Below are experts of layer 2 (counted from 0) of a mixture-of-experts language model. Rows are named down (a neuron's output weights, with its number) and show model dimensions 96-127. Each number is 500 + 50 x the weight over its row's rms, rounded and kept within 0 to 999. Numbers have three digits each.
Before each expert's rows: "raises" lists some tokens whose logits its average output raises strongly, later layers aside. This comes from a sample of Wikipedia text that the model never trained on.

# expert 19
raises: ".", "ly", "ran", "ne", "h", "ul"
down0:520448515468519449489520478534493518473589522480542580458568555605514533552499552463468518385546
down1:447509584470355506487593405436511551550529501485601544514465403455489450538556509473548474536433
down2:513477478495546520449547468443516476559516532450487480459553436611485411534512527416443558557434
down3:580516495404555427453556462489483495567462580546562504561479465442466555471476502464591538559571
down4:478450452565530506526485491499524518444521588559562465527431476502442510565518450479477495567471
down5:476501496525536504493470510497492512441570612461418443460452517459569599568557491524382582478471
down6:420573462500558466467461531559500559466475497407496544519528509484423480485392477519484473478451
down7:576459512434571479580460464491432462542440508519419472478559467527560475618531531533500525526518
down8:505519516499518499526433540463471526546465579530496547405576609431528464456590616539575538571464
down9:531417544564568488437458516485396533497456516537496492485446498485537538525425568455524527512468
down10:514507435473504455518445464517555470430464536466488463511434503604479509455544496516512512469548
down11:484541576496614487435496502592603521493523460595531538489453536573441424385506560484551512473545
down12:501543500530561535494526521529544535577575520548589481510589479435518529461540497544484388526372
down13:465501528490584438437474565510443409625505485556421506397447524565429519479611503445498508509493
down14:429463508625461578529471576561423586464396411461435460492489506507483538577542536473510569505488
down15:430537506572496484461463476470443444520468477454527454538495571493478499475493522422441495520338
down16:554530484473465422487539582566515547492530513505532503615554513438473522481480506517546496525436

# expert 18
raises: ",", " and", " of", ".", " in", " for"
down0:506600427511492413574480506519604469568548498486501569496480531371559526508565557496481544557408
down1:581536550483481528534505522473458487437576510527426484429539565474511535428514499442551451533488
down2:503463505558580479498440396607406423485433605519437400470495524536528584386558491587434496546435
down3:543479438430446488429492526543557559527455457528465484525506510591492458518579496417402576500500
down4:473486505408421447482540554496503513470456489483476451488500460547569564492565437523510494504501
down5:500475439513494480509486465442565478467492456504500433541471466482496346526571517397585517525525
down6:518538486558476451471469537527547479543495515562392530506499512513507549557476408576368540517549
down7:556526588549572483514442416553492510502476457474459383562476589508512497498456495451554452469397
down8:481550552490458463466575482518457479545426531570459426520519482518491477415465444513540503486510
down9:455452539506522549475478530589464392490584489481469507522514461415493515531515453566388543526490
down10:479549535508465529500517524490507531393518464544527505604518498465535484481479403498555512561512
down11:433641543448570567503583464432519465535498490471548490522515560529419478510452459561517576543539
down12:452544543512479521439464524503451530444420442497619517465535482566397500471389404398523588484526
down13:517580577580510428508456495534554585519517478537530652520484597426508508473571423433411408442517
down14:568515453474503494453545504533465433429491429355505578517533480449445553507548622408450542537507
down15:559445436398488548603503494571596539526457478521467569546564529592462510442596487595464451446516
down16:542477502517512488451422475500497509585508494548518502458528438498403566527454527397484565503459

# expert 22
raises: ",", " (", ":", ".", " |", ";"
down0:504565417522519399456439473535474583502599465423456446503398458559504461522532577488510475547522
down1:475572415382510532438608469449542534449551479514484391476534510522544423449556467455535474549517
down2:603495499504532493517446565469482481517386505517487441425536482454530518419386447569513426542492
down3:510537383475564454582506527495494448522481534485435464538497511548450573492535453433462492571583
down4:560468518506428469467485483590520467451528478486498471541463542501511548496374408453448458559473
down5:463506463521514498402502508502501527467524519472412542519542496529409489419449422443566529524525
down6:456500522444421529356476455523526475463516530472475576441468564465576445523446482606399462433490
down7:501519530537529539555519487538503523538459428380512552528636410596472518517463500517597476512466
down8:423501465528454430473422513479513513455509480454486523479473590507528528489599474504503463569420
down9:451461455521500504463448582470532514448566609516528419579492517544516479520497597491513498573556
down10:480557454516452492546575507577505504486463518502446526529496578606539482537567438586498492402470
down11:582550538463599506438507522453523540482542483473544592541604505484590476500387550536497498435508
down12:540458509501442522491530498517483472500470479435424452486455469548438434498490511501458559598489
down13:567545531491513583503481501481458528383547481573434464416594423425492491577458544441449539478509
down14:496543486538533473431584443519509473485465484575511529578516500562466514415462497584543479560504
down15:510546497454522522469512563577633492449577468466508476503449504461494514484442550409515484482591
down16:509485565562466423552521604493509496505555564454443473569611501487492468559526479496468489456498

# expert 12
raises: "The", " the", " The", "M", "C", " "
down0:489431529501504422521511465482509474564454514522469443523639507571509547539555525443473522551421
down1:510536517581535522545401556507452498464589457560426593479413502526534418573506420508556563551508
down2:598415627486492497500443547434569490502456464590530496525490481466569548460500403457478536514468
down3:489576503512593408539430470555514430529521486531438465514492444451528522505538616513578470569613
down4:524536527539529464549464482481607508526502566449489564441517389519586466437499637500512479532495
down5:507514420376522468560473471534452467476437449454569498477447512514494410460606498519523481378540
down6:443468465498543543453525568560600472461488450476493509565445448479530560473524528470491393467540
down7:475512501574450530373524446505492550434495586498555530567400501512479497511510421570512469587529
down8:446519498436431531579446386570526480603473540475510450558539530495489530487512434468481411440538
down9:481580501453466545402371521524522484496411416559526548478608483540499468452527544547479526554570
down10:544486563461430494604490462528531517467461503394490535493473477556455570466546491556502544530512
down11:555406471598451426623540513487477482487603487529498528530425503518496460501571548490535538541493
down12:572507475535458565445456559556599434513552560483418461593504451511472464495493469543412462512464
down13:519459446539478456462479528503440587421465436495553445623530558465483569530443495467485464479445
down14:525517461595560437535462422630511429490489545502416498495541563494469536525576590518570487514480
down15:552519547505546486584550502474551545430487511506522531539476475519540516466484480513535448525442
down16:494491405485467441531503408518541479558560410420527582543527468473552482516440498418517599496464

# expert 20
raises: " and", ",", ".", ";", " in", ":"
down0:455453510614427524434438470490580546504532490563482496462533522540590516495572459415543485488472
down1:534490466396457425485499410508500574430468517498542526395538547436443495457443499535501441510480
down2:477547546493448488504430422500488537547517448474487489551539497440579468511540629514549443549373
down3:474496517541525464490469471512469555497500452479473331403482502420381666458401553437493444526548
down4:648542539395507518430536483476483439580510426490495420454464579486518441458529540456572487476515
down5:566526517427499463475439443519614434576526563532451545505484383530527565460546524506397486415409
down6:465484492415491528473508559416561642554575492503444487449509501534558512569510569592499463479466
down7:515510453524546550587553552544575404612521486552495504430523485489570557562539473638452567545563
down8:490571495490561510463556570508615489495484551520537468477531475482552540478447607501527534543542
down9:642510506504444488372491613425515530452538480535524497487500462445543581511564460518534529529541
down10:474488447555512445469505382448469572455524476499532483428490416554454483490440527526397606409535
down11:425497444441519510518487563517461531472428563582539513476446530459481497463543545509381494530584
down12:581511520565544499514549435450408441431416359496489504517549456444503474511479456534473580511473
down13:440377526557507463526567512456482578565526498585489444464440611546575445428450510436466547536520
down14:547411485470478517456462513519481480537406591572426524501546509454471458421532459516535501444488
down15:545428501583493482568578546468551464529460456592474507463546459414480430521526513530540407446537
down16:536498532550488561506489514508508547495462443561526440535486513461490571539471409509422391505456

# expert 15
raises: ":", ".\n\n", " and", " from", "s", " in"
down0:579560478384566587458472480477546626481434453418467539537453550572476492428457546485450566484439
down1:481535433483466532502530486513504604561564515503400443512490638548435504523521507472464514494491
down2:583465528479517468488518563440593536524538448412585530548469487534498526492463470466496399481521
down3:492435570459526487423567575545524477553529479503467537483482428488527424428423495494503421497498
down4:455593564510469493444474547581432416487503511555462469561565516532581495443483553477547501419438
down5:563510538480477451562527500476471472587559569554445538565551524463479562461540500548565456542493
down6:531521530491483563528468543558534550425494454507416456512513476543520522461568582538571508458447
down7:500488458505549403618514601557504396455450544603509535512501487571525463529455428540528389506576
down8:509572451393479454463543567474491540538385540502471536520559456409473457471443498526512467503516
down9:556528586510407465502582505500591539483423511489463604511480505509458460504553472425585552417466
down10:523535496439605470574460552497411463563486495485529523440530442529481517542451528495525409436549
down11:490479537452476489498361535457426546425424429551521372526550555564494472548616522618473506590538
down12:500443524472505508452428541465540439512485565423510498482399530477516470523434510565533468467557
down13:460459502482483476471376419530520529473492397552485497462520493520537524462487502534539482530491
down14:435468465455465521472523507365435518450526511519470479503569491456505549529583499467475461531498
down15:506518410504472457481462621417464568533499538477532434528414466496512555457536605450495459572482
down16:554506427518423601577451559570405553473473565515440479482537434493500469407561554421454479436452

# expert 11
raises: "in", "P", "i", "2"
down0:511484445402537530396462452447604500501499518373473508456526482540601481395544540422483527569498
down1:490484566523497483449535507543494543539483482431462539559519497502544488526615492503493513524384
down2:461442444496466486504457563516541507536425492378573535419484555539424535521416543414421504407519
down3:536469492514495533432501450516443570504488491493570524533505466462537428441553589542540590533561
down4:502451506489537471581442455512463582537502442532556546476424516419622476459477514519560555457557
down5:430508612557475438465583496477497530484527488432510531525505523576539509495409412360475487534513
down6:503439500433493485487482497472438427520460511436464548522419425562505475484490502470507566503453
down7:442559569509519519536532483469513482572518538525577505453470532470484516392475603585507434503527
down8:590522547502445573476543489462432561482502537467492577521499441473550516568493560398490502464574
down9:480499502531638445553565629527584455564468451495598423515510510469513498563430458427483474430469
down10:517456453515508484534595535570545520419509492380435538443436450442561472489393538458404436510469
down11:475457593553439493501507446549490536552461432418457456406563526539510442488438491486544495477467
down12:497364377561564572523550489506560595442506486513500520432587499492488545601419511481551506501463
down13:491474493573411488447451504409491453513563551471499537517492401464517469516473474492510492532480
down14:481486495524467531479460558450430616512548539475504479541452461513549645594447543439564527535478
down15:368572546531550485484593531559488522548461487574481459486387511488522460541558558425499432486510
down16:520449495465510496514492508503515494496562461538469456575474389496474503477512525487499528556558

# expert 0
raises: " in", ".", " the"
down0:581487500448541543594577538514496587565406381510525571479541542532507567513502453465469505477440
down1:524529511559510461487492489462471433454491461565515463523435434464466607538568498470556530474456
down2:487509500528520534507509413572510511450584438516630471423521503477485547472534463513436380478449
down3:461488447554392509464487555482599566545571488512456468593548581488490558468507442468471436468445
down4:575563445491496543584404426412551483486508508475499437471478528438410567497538581489434446569515
down5:489399543536490468572453493504457473462438494452482409491579428409493482443466514544503528549525
down6:521550527445481505427488562440454502400562514569369571535503428528495450442488518477502530439476
down7:528475499400553421544576509536518480552518525471537447520496495533574616521594455490484461458419
down8:450464548551441534452435501452457483493596395504504550499474426445460541563501531610472437474566
down9:613430492500512432502508475535403582518533610473524553515436484463516550511544543536467504432476
down10:552536499520544446563501514516580488509515536511497439519512533482454513545537483467572561495528
down11:561439507634478484444554482566542536443412590501590539454501460485480456529453439516578485545477
down12:472544579444455484529500515535483529489389558509437530528455403426469482531516522423494465460415
down13:529465500515467632545501548554436477534535504561574528463523476504533607426571523480449534527509
down14:452411399448552505571411558521448516378527467456553483426447496472523471536440527556539492562481
down15:457533481423462520444455512416643460419550570533379509537501564458479499502568532548546480553522
down16:493466466506522533501464509523499481507366438383448445409483523502494378517482525526454432621568

# expert 3
raises: ".", ",", " (", ":", "is", "ig"
down0:545502442570391444457441557493476490415495455479457574593545538496445489476555518556513445483540
down1:505506538506538474527494555546621533515521600446546474574581516438548490462442472471507453543466
down2:502531541393470529466487483472617428565516478466393464411547484459489524515447514402475472468434
down3:468589531463414515570541487550440570457546403470563428536576431490511478487551486498530546520561
down4:550526514492543565520499539534519598497574452497505520639476465520492461568490532486433456515565
down5:483469431579488490644525588518546453556418540520517571507458412473585505559467532513552474483545
down6:425361489465465496505454524455633532474482386427469602599554427519468475475461481567494498541538
down7:500451569554405464503489517519655540435441541470466503432466345542442534526400415467452577509436
down8:568568463526548452542584526500486483490428507530494487607541490523504565475558450474526506490416
down9:484527512523482518545461426449499491556589516443438319494480560430520495595355533506403528576535
down10:536559444525437536534589488442510492453468409548656513452544450576478490501471546482546566502482
down11:503491558526448538439557511491541487556498415496494473508500487554586457520432463480589438570533
down12:640478468532518464527623576432445545481408590537598562556436414509485445521463476485479443545461
down13:370461485551457472549495475617452549489421520556561475544496515463505487470474466438520549514535
down14:496498537461581546431451506490475577439426458483575513442530388518481518528539499610547395580520
down15:594406429493465562487530469511498461563493522572551538408542544504468533535523547535408572500548
down16:476475470521450504483466451565541603488474473490566455479530483439492528439527537570617514507465

# expert 4
raises: ",", ".", " (", " ", "/", " in"
down0:431508511442483451532394509534501455487516463555557529495443456472511564570516538566526452520446
down1:521537457477515424503556540551483503479552508464492496496492513529461479554539516470483513518572
down2:455512531481500512435700449482520474429502498499413482567443452452488568477404506604471557464544
down3:521519535452381529499549433518481507442528499532565421524514474457449509511441377452465528474444
down4:506484533387515471487406510534559487494567473496530515460478382559490498503511435432406435579473
down5:424489477512495497500560515499559449504437464451509430543520463637484482521536477472451512542508
down6:476507528600496414392494503618484528485505507565510560501495512532383531535534498502547493519460
down7:510494529487626510428482464543560478568478483470512450447494436591519510521459567422506504480505
down8:449532397540500558514511497418578430492546566441444530498410575491497528490505558462511510523500
down9:534452471460484474459520499540392542583477549521572498449557428471593544467521540498517585471443
down10:503510523624565551485486477570473503485447517424510463508579446519454482496543467460470488526488
down11:509594445480531609396490492554548517544499534548504515435580477545555452461519416529540446501555
down12:563486488417479448573584475486522523566417516651515483398505549497473491546450460505468518506534
down13:573480521546524465534564473459460552499512594407524550497431572564431470459540486469465567491514
down14:437564475502473594453524538480422569522478415479559492505487601432588431509419455385543504501563
down15:580495607547518533618543527544456472484605450503572425482463437510482551416542543499501408527523
down16:562559512509451541519484507493462532532447491509518620507608488510485441589534482460454427424551

# expert 6
raises: " and", ",", ".", " in", " to", "/"
down0:471439474561500482571477525570529447494490591546489542474482567490581568555494478521534491523580
down1:426498531554477536371455389582561470560556486591461559522470463523431485511506484510432553578491
down2:525443545540474470509532551575538567522507488569489411520391468482471475449594569456482599496484
down3:452469435556496455534567469520441523537565494496446539526538548519612511512542438455462537514451
down4:470520433481530512457500478435456540536572465596510410466506451541446489515402452612526455450486
down5:468482559513548544538517483488500509593429422466501441470481520551385502526546493475513530380554
down6:482483535452536476452381554457500451505555542493508494563566474474497474526534450475597449471533
down7:482574501493508476486539519518396566483563492397491514544430533510534463486470545471486535477421
down8:502429527548432417370511607486449483523445501562471514514549436527504527547599565420523549502574
down9:522555513506522481634452468417516542409467506535484489539488498499512554458552488543472603510543
down10:469504436489552453589456526475646503496427572535560501415469502496534492500510476377440600553517
down11:475456516463482486503498467496484518526530478522450498509554523673501414394459413539536490464484
down12:548458559551477492536481532492515569485509454456626489536456519487534563444577444421469501491466
down13:495567533488471543545600460518467471451532417465469433438649566524498544416422408504457473428435
down14:450509433572534471428479379519497450475469430518489460507429482454468534546504467485538610588516
down15:501468419483545482619459497499556554474461497499431409567463533491460548470516445540435468597460
down16:550431449506484492499599493474487492469464493552526455460505431477586379470511641513457495537489

# expert 1
raises: ".", ",", " and", " in", "-", " to"
down0:500398398404499538547578502498480519533538507483509498564624513533564562417473522475563524505395
down1:418557526519526428439452521494493508474543442528473452582573542500558381453522458576561457539536
down2:486533560420516495484462597427509472520536552447497582531510382530429450495497436528503533534586
down3:567487425469486465524509445523560571427510568485590478487491457567467517473501461389452511501615
down4:533442514539525471524478558504598495579478480524502545417477429465516403524470567521589507484438
down5:408366444559484488442447490497496521547409503407543459417524549558529483555498491478540508484487
down6:453579459416456492456450465606467430435487527449437532463437566416481578476505560556586506438548
down7:500537526561502498446473615438509602478534456549499488575523495453634523545502546427562445509572
down8:536483524527545588466608477444601591536509543473467490400472406476437528467460533454464495515446
down9:452461479445523447487414540489491400465526483407495543480429532494562534449395415452400502490573
down10:501535446511565446590583434523493592515450481481480459439492597500581451441493541498511407489542
down11:561531513529491503554535450428425554486485540627535426540502477517469463554457610385550482485580
down12:520450469610513455565469515457565499478476446487361525507414460503532551525415453519509497527476
down13:477518414442538536416536576528533480457575517546584505546509451555439569416542512518473424534492
down14:448504542621470477544489538501464450517480549490488550554423515526413550500582400447463513503504
down15:465486516522557543626560479542529480467430542506582517544479623534624467527492445580518518488413
down16:472463513480548479619445504523503509556486409548511481469443528456506513552522463444390517457491

# expert 2
raises: " and", ",", ".\n\n", ".", " in", "a"
down0:603487492458505572444596464487501447546498503532453545557535457584541470477489406425495487490525
down1:543557542419537385429560527538580498442472618509512557455458415575404586475538450455382536505516
down2:569525473510509566574522591546523649458437576562518460551575510417536457469561517526504435419519
down3:442519442544561494484493405418458505456453441483383523469418476471485503630488492492470528496511
down4:490544479538585535484482569593541481419555467601572464437531531428531511452435485486401517458477
down5:491547437492425462534405503460496489521522467497510548468527554549546521519560462465543592554514
down6:514550556458434538531477462470488478502525415561501455497479436533583442606469441431528467515538
down7:418511582492415485535491467542524463603512517441506497409528529470492522531492561525467544543483
down8:507542423487559455447427502475387579547529495508552472437542483495532463576516501446456598564474
down9:465574455465462436411532544510465453519502554494449582441470487496564551499520500486510619589481
down10:499493463500563443495488507504551522486571484546494439471438496441502480479439479444543477499483
down11:451499445492485485444541472457457488461469452538473513520492545459526574477537569435595605480367
down12:489521544471551513467584498480442482499501499483495540526553446515462570551504487483577535536423
down13:467448447540494462535475497487462498532458500410480449533545572440546528481537428451550510468532
down14:517547511399533570545475438403474521506450505517438519557561480455458526525508478501421505556476
down15:522497482468500535440508543451540504467613422526432522494571437596551511487522598460523522566514
down16:511566509504554522547509463552586518503447486537408543464493458600468517507490471570576410450568

# expert 21
raises: " ", " the", " a", " P", ".", " L"
down0:507478497518562494533471411449517522594439471401433510512380501464589503487458468575498543578479
down1:488403543539479477567411573505479493512539551530571489503535470484578537443511500457508546468523
down2:498499606409488480512480555487523429484524453537472462539360524569464486445506494529475509508548
down3:632469500440471491478506495567501463488477540468513479471518482424464497490554521543433497544449
down4:486502461399498496460432442512440477461484695469495497454446474527441531470605554452484415481545
down5:557555480508485467525564543461553463517575466484412506491502539517580455495456505542457468373419
down6:514495596513505363495402521459586601468476513447512474518424409472493530552464459512396508453522
down7:504478492516536493428493463447394501491409449529542470479413513484507476495438477501460607459522
down8:449558527500497550482450563521422401487508469532520510514572485442449478484455483418502506540545
down9:467391460495512548522564500499482553507515514516525517610541508493462432472496572503485482456446
down10:517512468498479423458548500453551486400422465509559477500485436490523585388537529514499512511557
down11:577454453520464506502423418503465546449563482585506447452519506502456499427506483481486519411489
down12:530458435523491508534502483482573581453501588506551497473523512520444376467492474574506494547550
down13:470433515495530485436589460571441443398515557444585497483365469476442410523482518510542448486607
down14:466528523510567492466530540493590511472413443450496484524438507588518480462455440524502461487433
down15:522498502568467448437532412450555510379443524570485533483510463536517492506617539505595613507571
down16:524492504501557462556550570426514468559503515454552508475557536523485457492450468635521457417506

# expert 9
raises: ",", " (", ".", ":", " and", " in"
down0:427411464518466504583533509415574562535498476496551547465511520512502429462583528437423503509466
down1:518553503463444536579492526411548462478422471486401535480469469496485464484450548427491536472470
down2:480484502483509523638614487541499504396381523485486440526467472442494528430550524499543474462493
down3:560489566569504567493505558522537413520540533490512488551452613495455557480530492497451516428499
down4:553515464439420531496595480463544539563516450464452445467492534505585447481448482466551441516405
down5:427522543505473479484490447509460494488626429456474501476515425517489554469552520543517532592527
down6:521502532482437540575559551529514542644501508445509482447497410603465539565512498580503496465425
down7:528528545544523474530554517559483553541506552524459466490524462521385420453534436485470536445516
down8:431510561496556507541453536532515503440494516576564505537532450571538476444456556535542441548439
down9:490445523527548511453547548492546490514490579524480392500439412497501598516444479599478572510474
down10:506498534504453456480539509463497511487489432622467560484423455396476544441599499459585521487457
down11:451475529572535491584528519438458526571538520466526471561483498499512539509467495530533480496451
down12:574446404471544491505536394511449508569511514554520459458539457502540476543437545526567502484455
down13:475524475434495532511399537537479493529402449435432540456571547506429458460517388525460479536496
down14:488513372538499440488467536459490489580437482443454522473537480460561519465430460525515490495532
down15:459496419460444504438539374566443496482521528561534487531438509557475439489419516566544487445485
down16:447500487455540536581498490467488518529562537547595471568526558571547466439582415396473509512502

# expert 13
raises: " a", " the", " ", " c"
down0:484482489593445493493490493454460490527397416457481568393557580499545628558454553433506576549468
down1:521507495474532473445470461499449475499526519514425542541455558570575399514539566508514522473470
down2:443468457436525515420481538453488481422398480533471521514455573501494467470490517539427487438625
down3:435576447597534551517508491506472583593556525494494487452485480494405465454609474417514478477496
down4:548490387375506498536565566456484537587471490553421465409454628595406526521499505549411543549508
down5:593477496516428522435567605479545441515505537452496592507516458518511558427339516583448482613589
down6:517524580464441439430501522432506408539486480470466549429507482467518529487511490494533426531558
down7:537550417539451540463561586445360458539540495472504485387479423511541539535506587517525506611469
down8:454549559464550424524473457543435439462440496575547468534447494508521439563534455464537528516467
down9:437496558422513622479521429467477485447530432544580473518498539550492526503454478509456470544502
down10:540451548520559444500525469407535540506429445528576502472482448536529491518450507509485475601503
down11:490445520472401514531442468463462441548479473560415497507499456454524516409507473545434490556454
down12:502480579492558463505379506478511488560434583520444549526452421477509494522422457487432477482558
down13:457438576463339513425444580571481545515534560546556540572524566531522527507482489482484487476443
down14:546409530497472520540497546467483571498455528522431462549498553489483484482573535502465532542543
down15:471542616466418554514484497491429565587574505484518465455457572516518539487601486594489576477518
down16:469443518438501553532524585573455489510461502540510434520448450439467465526463542540477527476523

# expert 10
raises: ",", ":", " with", " (", ".", " in"
down0:458394472476575454473554484481472504499518521524541513489530554544382529491403500531444580596510
down1:441473475557499540512509507451501509458496489498576590436374439567551455514394460559466497541626
down2:427512537471500532514512476461556425587464495499486462416454482525499535506513534459456509466479
down3:556444493525451427570469470540486537529472428543490549499367516503470538576595533509399428509475
down4:541498571487515487509497446514483522442416524520508527599418540451464466555401428469471436556514
down5:488498518437481373546485423487508563475501538549535540553476449576556467479431466458499511380570
down6:416609588526447484536520448455565521434515512553532580454407481369454463495424491499532542526506
down7:426541491603517435535505436466446522511487527516520557471502405508553490609468466499460593401531
down8:483612482541539551535503482478496557477488570461551470457516423606456434506544495487575599416550
down9:549529553488469480443475539511548510490586454552463523537513538550453510539461430652407458626536
down10:514546464547503493496456581529496509539469533489498502489458494434554453461544494557506517487583
down11:441496549422533521451493547514440526506493516538436513574560420471561510458560453553607496503527
down12:514543469497490495448540578423579541546396439474417424547563568434483431499540464490642557512504
down13:466459455468485473445492511505388442496422519549487493579503498507483416520465478541556454485544
down14:513462488516448547448537519566510510545476505537476509504568512563474444520579510568455455508460
down15:528488491600459441508436546523470443498484525436466483555515453472550403498554553510502461467505
down16:461420494557475509478406510417507456455509445500496463515405453575530569496477438535478533382538

# expert 8
raises: " ", " the", " (", " a"
down0:410505455509519526515445606520505516519462472562508497518512545392474529484504513464533511547583
down1:540428474483487508463505492467525438567485532498450498483421478515454448540545587585628535554445
down2:509535489481481500445573470478538463499524452511473465540623536574522469498594554566476469558461
down3:519606533536478480535540555578515554482507489622537528522510512409446468519583525466483464597484
down4:435486507479491462387318467559500498502521513552501498414557514439551493456496560582465456518538
down5:551500506541631453412499552451470449446489509551450520475458388522610509449490438498539495493482
down6:571569523483492423456415490531516532521467472487539506508531485409444474518535478461445573524549
down7:531565606496527506428571485463489413506520592493486561404474520525593466600504524509531573559542
down8:449488406533512559587504472478536489545487529451554479497557541500485510480519461518395453606580
down9:486557472473509507529572556538520434515435540532525478506528494405502490495491520520519508409487
down10:518503480511412475468572427416494474460522532557441501465550521596451519508622545553460434504432
down11:501512501511631491525410494475503481564469544466454526536551562514543601491468525619502433533464
down12:598552452509380516489607527447482489513482545499468543465512551553435500395532495492520533449473
down13:487448391500447526569451560478519508554475508527516454467348556567559514512450452519573475513496
down14:599542451529547485473459565553500542366516369419545481461462492451431445489479581493418545441575
down15:520571562535494525557417525479514538430594495471449473432491455522495539513522552501496554517456
down16:522518364517572561562527422519537531461549466543447497537507535481396434481447479416464478404484

# expert 14
raises: " and", ",", " ", ".", " in", " ("
down0:384523514534484516476416429497427576501407473473439453536479471504505449578510543553463532377541
down1:453535486535479481493583387550528543504429565492485511528477509477484524477508494550492477571392
down2:552456563565474478413545421595558465468493515447519512450540491512533528415510513584531449571503
down3:475486545481429500527571557531522542460486549507490440495504468558537535492530549508507478417483
down4:470572501447549518501406470516463481536526426539541623476493602571564530442461494501479478525460
down5:535481550443467483486410526446490518471510462482463479474445626508491451458516455510428508529466
down6:598557469412474467594501523415537491509450462513593494513536531494469519489482540426536475493456
down7:568441571550506474462506518548570550371464543502479536510481468528464551585425484443475495390464
down8:529450558493458450496556491475505555550552443499510473538510560607434535439434525396472539553524
down9:429570568416521488538528505585562512500407480560476517534571477429485540456538505534479515455450
down10:593488477375545518539529492556468493508470450456485519492481483525557509518527521501529520486467
down11:507582492567531419501450469589540483506475405584483577475489457461518429523542536499471539412476
down12:500457536516490445412414491436492487439519464464618497481586473497504483473453494440487505478517
down13:501526555506432498549468443543540424545521527566491480564375518499389512511485472464406505515539
down14:453520497557430528479487502528527468400472517599611531520578465455446464502484487531428444473526
down15:627486531480484470517522563494529556429542460518531507496527456542487458527449432508469527491611
down16:524548481536455498536472605516583503496552485525463501449460518553393530521464579605493529512478